config.yaml
moe_layers: [2, 3, 4, 5, 6, 7, 8, 9]
router_score: "softmax"
normalize_top_k: true
router_cosine_scale: 14.0
groups_per_token: 3
lr_router: 0.000755
norm: "rmsnorm"
norm_eps: 1e-06
tie_embeddings: false
beta2: 0.99
Below are experts of layer 5 (counted from 0) of a mixture-of-experts language model. Rows are named down (a neuron's output weights, with its number) and show model dimensions 128-255. Each number is 200 + 20 x the weight over its row's rms, rounded and kept within 0 to 999.
Before each expert's rows: "comes before" lists some tokens at least twice as common just after its tokens as in all text. This comes from a sample of Wikipedia text that the model never trained on. Tokens count by the router's weight.

# expert 3
comes before: ",", " he", " the", " it", " she", " they"
down0,201,200,213,199,219,201,202,187,168,169,211,183,205,217,229,165,212,193,235,210,184,152,207,199,223,164,194,173,223,172,229,193,209,182,221,213,173,175,175,214,209,222,184,217,197,207,198,219,190,201,198,245,196,202,179,141,195,180,225,231,196,181,210,188,184,169,176,208,204,184,180,176,209,204,201,182,170,207,205,186,181,196,206,206,162,222,187,179,232,210,158,207,222,207,211,192,190,194,200,228,197,196,202,188,200,205,226,222,198,228,166,213,211,191,197,184,195,201,240,193,192,215,153,206,179,160,193,209

# expert 11
comes before: "1", "0", "2", "200", "3", "201"
down0,205,237,223,201,215,195,201,146,194,186,218,201,167,198,192,200,199,219,225,212,195,197,158,225,160,205,208,174,232,204,216,201,219,177,173,194,175,195,187,194,228,171,229,184,184,209,203,181,226,177,201,189,220,188,198,232,171,194,203,202,170,180,203,179,205,190,218,228,187,183,178,229,211,214,198,203,211,227,187,157,197,159,206,199,188,178,210,219,189,190,202,194,196,188,218,202,163,195,230,183,209,182,186,180,197,211,212,189,208,203,220,182,191,180,229,174,192,223,201,214,202,185,202,225,228,192,214,235

# expert 12
comes before: "–", ".", " |", ":", ")", " |\n"
down0,207,185,225,187,197,220,217,192,200,193,189,178,165,165,209,163,206,197,207,214,190,193,216,234,243,177,201,201,187,226,188,204,218,177,164,199,217,167,218,212,201,216,225,196,209,187,213,213,183,215,220,210,238,186,191,206,187,182,205,205,180,206,203,251,199,193,174,183,223,186,206,195,206,157,186,186,214,232,236,202,197,196,193,181,214,184,189,219,197,217,189,185,198,213,180,222,169,202,209,180,186,169,211,154,219,167,210,201,205,197,207,181,217,209,218,180,210,205,201,167,216,198,162,215,207,187,213,174

# expert 27
comes before: " be", " States", " the", " not", " have", " a"
down0,199,196,203,195,199,210,185,220,222,205,192,198,209,247,188,198,228,230,187,197,203,174,184,193,198,220,237,209,193,171,190,221,221,200,188,198,176,200,201,192,222,196,188,215,201,189,220,227,199,170,225,169,182,167,190,190,196,183,215,175,214,238,206,198,243,215,205,191,229,186,174,196,200,183,196,218,196,216,192,229,228,204,206,207,194,217,247,169,166,218,230,208,187,199,225,220,223,165,200,182,208,213,208,218,191,236,195,223,206,230,206,211,232,211,162,201,189,180,190,179,177,182,208,197,224,198,204,213

# expert 52
comes before: ":", ";", "\n", ")\n", "–", "="
down0,190,186,268,192,237,196,183,204,191,175,202,216,189,230,238,209,162,203,202,215,191,198,234,204,174,189,237,196,147,202,165,201,202,183,205,155,211,181,160,208,209,185,219,188,224,204,207,209,183,208,227,209,192,214,188,207,214,186,201,179,168,217,219,192,210,227,238,200,166,228,181,220,168,210,231,177,173,216,235,221,186,204,204,206,162,217,224,208,207,216,181,234,160,201,210,212,217,193,175,198,202,185,227,230,189,175,195,187,182,187,173,233,201,177,212,191,214,206,162,238,224,239,199,151,190,217,199,196

# expert 21
comes before: " ", " the", " New", " South", " January", " July"
down0,207,189,223,220,183,173,204,179,187,180,186,201,168,174,205,175,186,200,201,177,221,153,202,215,211,198,214,129,210,152,182,183,205,206,242,210,180,191,198,192,187,215,159,218,221,209,216,187,218,210,169,207,196,196,230,191,184,192,193,196,211,209,207,180,192,197,247,229,246,197,223,185,227,201,218,213,188,226,189,187,208,208,209,185,176,213,199,198,196,197,210,178,172,194,208,224,224,195,205,230,185,183,210,183,172,212,204,225,229,217,186,176,160,209,226,186,181,167,183,229,217,230,197,233,208,211,186,196

# expert 40
comes before: " the", " a", " that", " his", " to", " their"
down0,171,182,166,219,193,210,188,182,191,254,177,168,174,194,205,222,188,181,214,225,216,204,182,209,181,213,219,167,202,191,211,199,210,236,206,196,193,233,192,188,189,238,201,219,219,188,214,203,209,188,191,183,185,208,143,210,214,170,199,195,208,193,218,214,219,212,240,207,196,181,188,185,187,224,200,228,210,177,218,211,184,200,197,200,207,202,232,200,175,184,190,208,191,202,194,177,193,187,243,186,202,233,206,207,187,186,174,190,213,175,216,195,160,185,159,213,180,211,208,204,163,191,216,166,188,220,223,169

# expert 41
comes before: "201", "200", "202", "199", "198", "197"
down0,219,209,174,245,192,184,203,225,271,199,209,222,233,189,207,202,200,160,158,207,182,263,221,219,182,187,225,186,196,239,203,176,169,218,197,179,193,236,169,167,204,205,235,225,216,201,238,209,221,204,203,213,219,166,215,186,225,200,200,182,223,235,191,198,152,198,190,207,193,200,216,173,211,212,197,205,226,230,182,210,187,172,189,187,202,210,208,206,205,165,218,186,168,212,209,215,238,188,168,213,204,190,188,206,223,208,203,184,196,176,214,178,216,193,219,182,214,219,180,195,216,178,185,188,180,163,172,217

# expert 36
comes before: " ", " \"", " a", " which", " The", " Yes"
down0,194,200,187,204,209,187,181,227,191,190,182,178,169,193,148,177,255,197,251,225,209,191,185,207,231,177,205,227,254,163,206,224,217,210,176,227,193,174,237,187,202,233,175,192,211,205,218,194,181,197,223,166,202,197,202,219,226,194,189,181,225,188,186,221,213,207,214,212,210,193,187,193,217,176,195,206,188,213,166,184,188,224,183,185,180,205,187,192,178,152,186,202,225,211,192,194,215,219,191,191,216,182,195,201,226,185,217,224,203,195,216,178,209,224,208,202,205,205,210,179,175,190,218,217,200,212,208,223

# expert 43
comes before: " the", " The", " He", " his", " a", " In"
down0,202,188,195,190,145,204,209,201,225,159,208,240,161,218,148,179,183,217,197,227,210,190,172,211,204,162,183,215,214,188,174,219,199,180,171,174,180,201,163,229,215,182,212,194,177,176,206,197,180,172,160,178,158,191,200,196,204,213,204,162,219,232,208,185,197,241,200,180,175,219,233,218,234,210,215,199,177,197,227,224,186,201,185,196,180,212,181,182,221,187,215,241,220,174,227,168,187,218,194,197,207,193,148,243,194,217,177,219,185,183,196,209,207,229,170,227,187,196,182,172,208,213,214,190,180,226,189,221

# expert 6
comes before: ",", "==", " He", ".", ".\n\n", " and"
down0,178,187,218,209,210,182,148,194,193,238,216,215,177,189,197,237,253,185,165,176,185,181,198,186,231,189,180,177,187,222,200,177,200,198,214,187,212,186,215,227,208,198,161,190,257,180,157,185,195,191,189,220,201,232,209,179,200,213,200,189,170,174,220,188,169,215,198,209,223,212,199,176,186,194,219,205,207,210,224,214,198,186,207,192,198,204,187,196,216,194,215,196,211,205,194,199,173,210,196,210,210,198,204,216,200,174,187,226,177,216,157,219,214,203,169,179,144,189,199,163,185,193,159,232,160,196,200,175

# expert 10
comes before: "-", "|", "=", " as", "==", "   "
down0,199,190,202,172,217,203,164,229,190,218,217,180,224,157,202,162,192,193,210,194,179,210,222,213,168,207,227,229,231,199,205,191,211,216,196,210,203,196,205,212,212,206,220,173,197,197,245,207,198,209,204,203,193,204,209,234,194,221,190,196,216,224,191,200,175,157,180,152,174,217,235,200,223,161,186,226,191,212,180,186,191,212,184,217,187,174,196,206,186,171,200,185,202,186,184,196,216,227,204,202,205,183,192,197,227,219,206,186,182,205,201,207,218,176,194,214,213,201,220,182,152,203,223,210,201,192,200,200

# expert 1
comes before: " |", ")", " |\n", "1", ";", "2"
down0,193,215,176,235,221,205,193,181,237,213,193,202,187,203,204,203,173,184,163,198,166,197,189,168,180,204,217,186,196,188,221,185,200,181,227,211,179,188,183,223,222,197,184,172,201,194,201,206,201,198,174,199,203,197,204,247,227,213,204,213,217,224,186,195,191,177,166,197,219,201,194,197,227,207,194,197,235,165,186,228,177,203,214,210,201,196,196,245,197,172,221,201,188,194,187,214,168,213,268,217,157,171,199,214,208,210,209,228,182,221,201,194,180,219,185,206,182,224,159,217,183,176,177,160,157,191,197,227

# expert 23
comes before: " the", " a", " an", " his", " its", " which"
down0,225,185,171,250,153,237,204,180,204,186,211,175,198,193,162,205,197,198,177,179,182,189,233,196,186,200,213,169,199,207,199,203,211,190,219,193,179,180,186,211,190,171,175,187,204,197,189,209,215,173,183,183,208,210,189,239,202,203,213,223,184,212,203,187,184,175,203,192,167,196,202,204,189,206,197,230,209,233,197,162,191,216,195,149,207,180,179,202,215,217,196,158,179,205,195,197,151,216,168,246,176,208,192,200,226,175,205,190,207,208,180,204,199,227,191,239,191,169,211,172,212,176,209,188,204,188,181,181

# expert 46
comes before: " ", " −", " +", " .", " –", " —"
down0,212,200,207,224,176,214,205,183,218,210,225,221,201,164,151,205,193,246,158,193,213,197,218,198,224,221,226,195,210,187,184,222,192,234,207,187,227,200,163,207,219,186,209,211,193,201,207,187,247,208,211,204,168,192,227,197,207,238,190,212,196,206,213,179,194,153,187,153,184,182,205,202,183,202,206,183,240,199,191,203,210,214,219,205,195,240,141,229,169,197,175,167,206,228,213,208,164,187,211,186,186,197,156,186,218,200,204,191,210,195,162,201,190,225,218,213,211,218,195,200,204,224,188,207,189,201,226,198

# expert 35
comes before: " of", ",", ".", " and", " in", ".\n\n"
down0,216,192,197,192,182,192,214,173,207,194,174,184,205,233,171,191,196,186,193,212,208,190,205,211,200,202,154,192,152,206,223,191,201,185,164,194,204,207,181,186,217,210,183,234,190,208,167,163,234,200,205,184,198,218,217,238,201,231,186,231,205,194,270,210,217,199,212,236,184,230,212,178,190,170,194,195,192,197,178,189,163,187,261,179,217,222,201,210,201,208,154,196,199,179,210,218,229,218,205,227,213,215,177,229,241,235,207,194,229,184,161,209,184,219,211,262,186,207,196,174,205,204,185,203,196,196,183,191

# expert 34
comes before: " ", " USA", " W", " L", " Chevrolet", " GBR"
down0,176,181,221,201,206,189,215,207,245,212,186,172,218,200,240,202,211,197,191,225,192,205,212,167,182,260,232,214,209,204,189,201,179,234,197,187,211,199,207,191,173,160,202,201,211,231,214,201,224,200,219,196,179,218,181,195,176,241,208,200,182,150,191,199,195,202,199,204,214,216,194,206,189,207,200,201,168,216,206,217,203,194,222,183,184,201,228,166,170,200,198,209,183,224,223,216,199,215,194,184,195,198,226,201,193,199,238,190,173,176,196,190,228,192,213,193,205,198,218,187,211,194,212,193,219,192,158,179

# expert 9
comes before: " of", ",", ".", " in", " to", " and"
down0,184,189,225,186,145,217,172,219,246,218,200,200,190,171,249,177,205,184,189,208,198,222,228,223,175,205,184,212,216,207,218,152,194,219,235,215,204,220,202,194,173,192,204,199,235,181,211,216,207,164,186,187,169,228,177,200,214,216,199,184,198,221,202,210,198,234,182,196,206,186,198,209,178,191,176,216,221,198,147,219,171,169,190,203,216,172,199,206,184,215,179,200,211,244,224,196,187,211,192,199,190,197,211,158,171,191,176,209,180,198,225,216,208,156,194,194,190,174,220,190,247,179,176,194,227,218,166,222

# expert 37
comes before: ".", ".S", ".,", ".\n", ".C", ".I"
down0,201,201,176,215,196,182,223,240,218,208,229,222,205,192,211,203,189,184,149,168,184,182,187,175,255,201,200,208,197,202,181,234,164,194,184,193,230,215,188,154,246,213,204,194,167,230,208,188,199,227,201,191,210,202,177,192,233,178,220,220,199,186,213,209,191,192,174,234,227,200,228,185,199,168,189,183,166,205,194,190,186,189,219,204,181,231,226,169,207,201,192,186,207,210,197,196,215,220,217,184,242,222,217,215,201,200,182,188,184,216,225,206,215,218,207,245,189,219,225,178,204,173,186,185,221,203,208,225

# expert 60
comes before: " ", "–", " +", " −", " .", " —;"
down0,185,203,192,191,173,211,195,171,189,241,188,207,163,191,213,204,214,199,202,188,203,176,234,212,192,170,191,147,155,199,216,180,207,212,174,208,234,192,178,196,177,196,229,186,190,197,219,223,211,208,198,198,209,194,188,207,204,212,216,211,235,149,199,213,193,209,181,208,191,158,184,213,196,183,180,198,179,215,159,217,177,194,177,194,215,194,195,214,208,204,183,211,217,216,196,194,204,216,220,232,211,213,178,186,196,188,222,184,253,199,218,240,198,194,171,171,180,185,196,191,201,159,186,219,166,196,189,223

# expert 42
comes before: "9", "8", "7", "6", "5", "0"
down0,199,173,218,209,200,198,191,196,183,208,184,184,216,188,217,209,201,168,212,164,167,204,197,216,188,199,183,191,170,201,228,186,209,199,197,181,222,164,232,213,179,217,208,178,190,189,201,213,203,186,194,184,209,188,227,197,235,192,218,179,189,205,190,165,200,178,226,231,200,193,201,224,190,177,191,189,168,241,216,186,221,202,193,193,221,191,196,242,220,219,183,185,218,230,222,197,197,193,198,198,175,202,155,216,228,203,218,190,210,205,162,222,213,206,153,219,201,162,221,197,190,170,226,236,192,232,189,196

# expert 14
comes before: "1", "2", "0", "3", "4", "5"
down0,197,198,179,219,203,205,246,208,183,226,226,194,193,173,192,165,217,158,196,173,198,180,207,205,171,180,195,194,191,180,174,190,229,245,158,187,176,200,167,190,177,211,240,224,184,182,204,228,165,222,223,215,181,181,212,157,207,214,200,253,192,173,194,256,197,199,171,233,205,225,188,241,195,179,219,190,208,192,181,187,210,204,218,205,200,210,177,218,182,196,187,183,200,209,186,185,208,198,181,202,151,190,182,180,219,150,211,178,180,233,220,196,214,202,231,163,171,164,197,194,207,193,162,175,211,210,202,211

# expert 59
comes before: "|", " ", "-", " List", " •", " Born"
down0,241,194,225,193,224,206,166,206,194,205,189,180,187,221,253,206,178,200,190,172,182,202,204,183,189,195,196,213,241,190,214,204,215,204,208,194,201,229,209,181,252,225,185,195,192,174,213,173,225,193,236,198,176,193,209,221,189,167,183,219,205,204,187,152,196,235,200,235,172,205,206,200,245,218,210,194,181,214,206,192,202,230,190,210,191,178,199,190,212,186,200,220,213,157,165,195,176,201,206,175,199,159,196,195,210,241,204,199,202,197,216,229,192,175,205,215,194,220,224,195,190,158,177,218,225,159,202,180

# expert 4
comes before: ",", " of", ".", " and", " in", " to"
down0,188,197,189,238,150,190,229,199,169,239,205,198,172,222,191,215,218,212,198,189,212,159,218,170,190,222,188,216,183,180,184,190,214,190,168,213,232,200,227,182,217,191,188,180,167,203,183,220,200,209,213,178,193,189,233,201,227,219,226,194,220,203,191,223,220,190,198,228,218,246,193,206,207,186,222,187,191,193,197,221,219,229,209,218,198,245,182,203,199,215,204,203,195,219,246,176,194,209,184,192,176,218,194,183,225,195,237,178,216,212,202,202,229,201,189,182,191,204,226,210,224,199,210,185,168,172,180,217

# expert 51
comes before: " |", " |\n", ";", " |\n\n", " /", " —;"
down0,169,203,169,195,181,214,248,211,141,234,185,184,222,231,219,225,188,170,160,197,213,156,238,180,179,174,191,178,189,197,193,193,194,190,184,233,184,172,188,198,196,207,228,244,222,179,192,236,199,210,202,198,201,171,192,185,199,231,204,215,254,190,197,239,199,199,186,224,186,198,224,187,199,224,169,161,219,190,202,220,183,190,197,208,230,212,224,211,222,186,205,208,222,220,224,222,233,173,197,225,177,200,194,160,214,192,228,206,221,178,186,212,174,218,202,196,172,189,201,217,201,172,197,195,176,201,165,193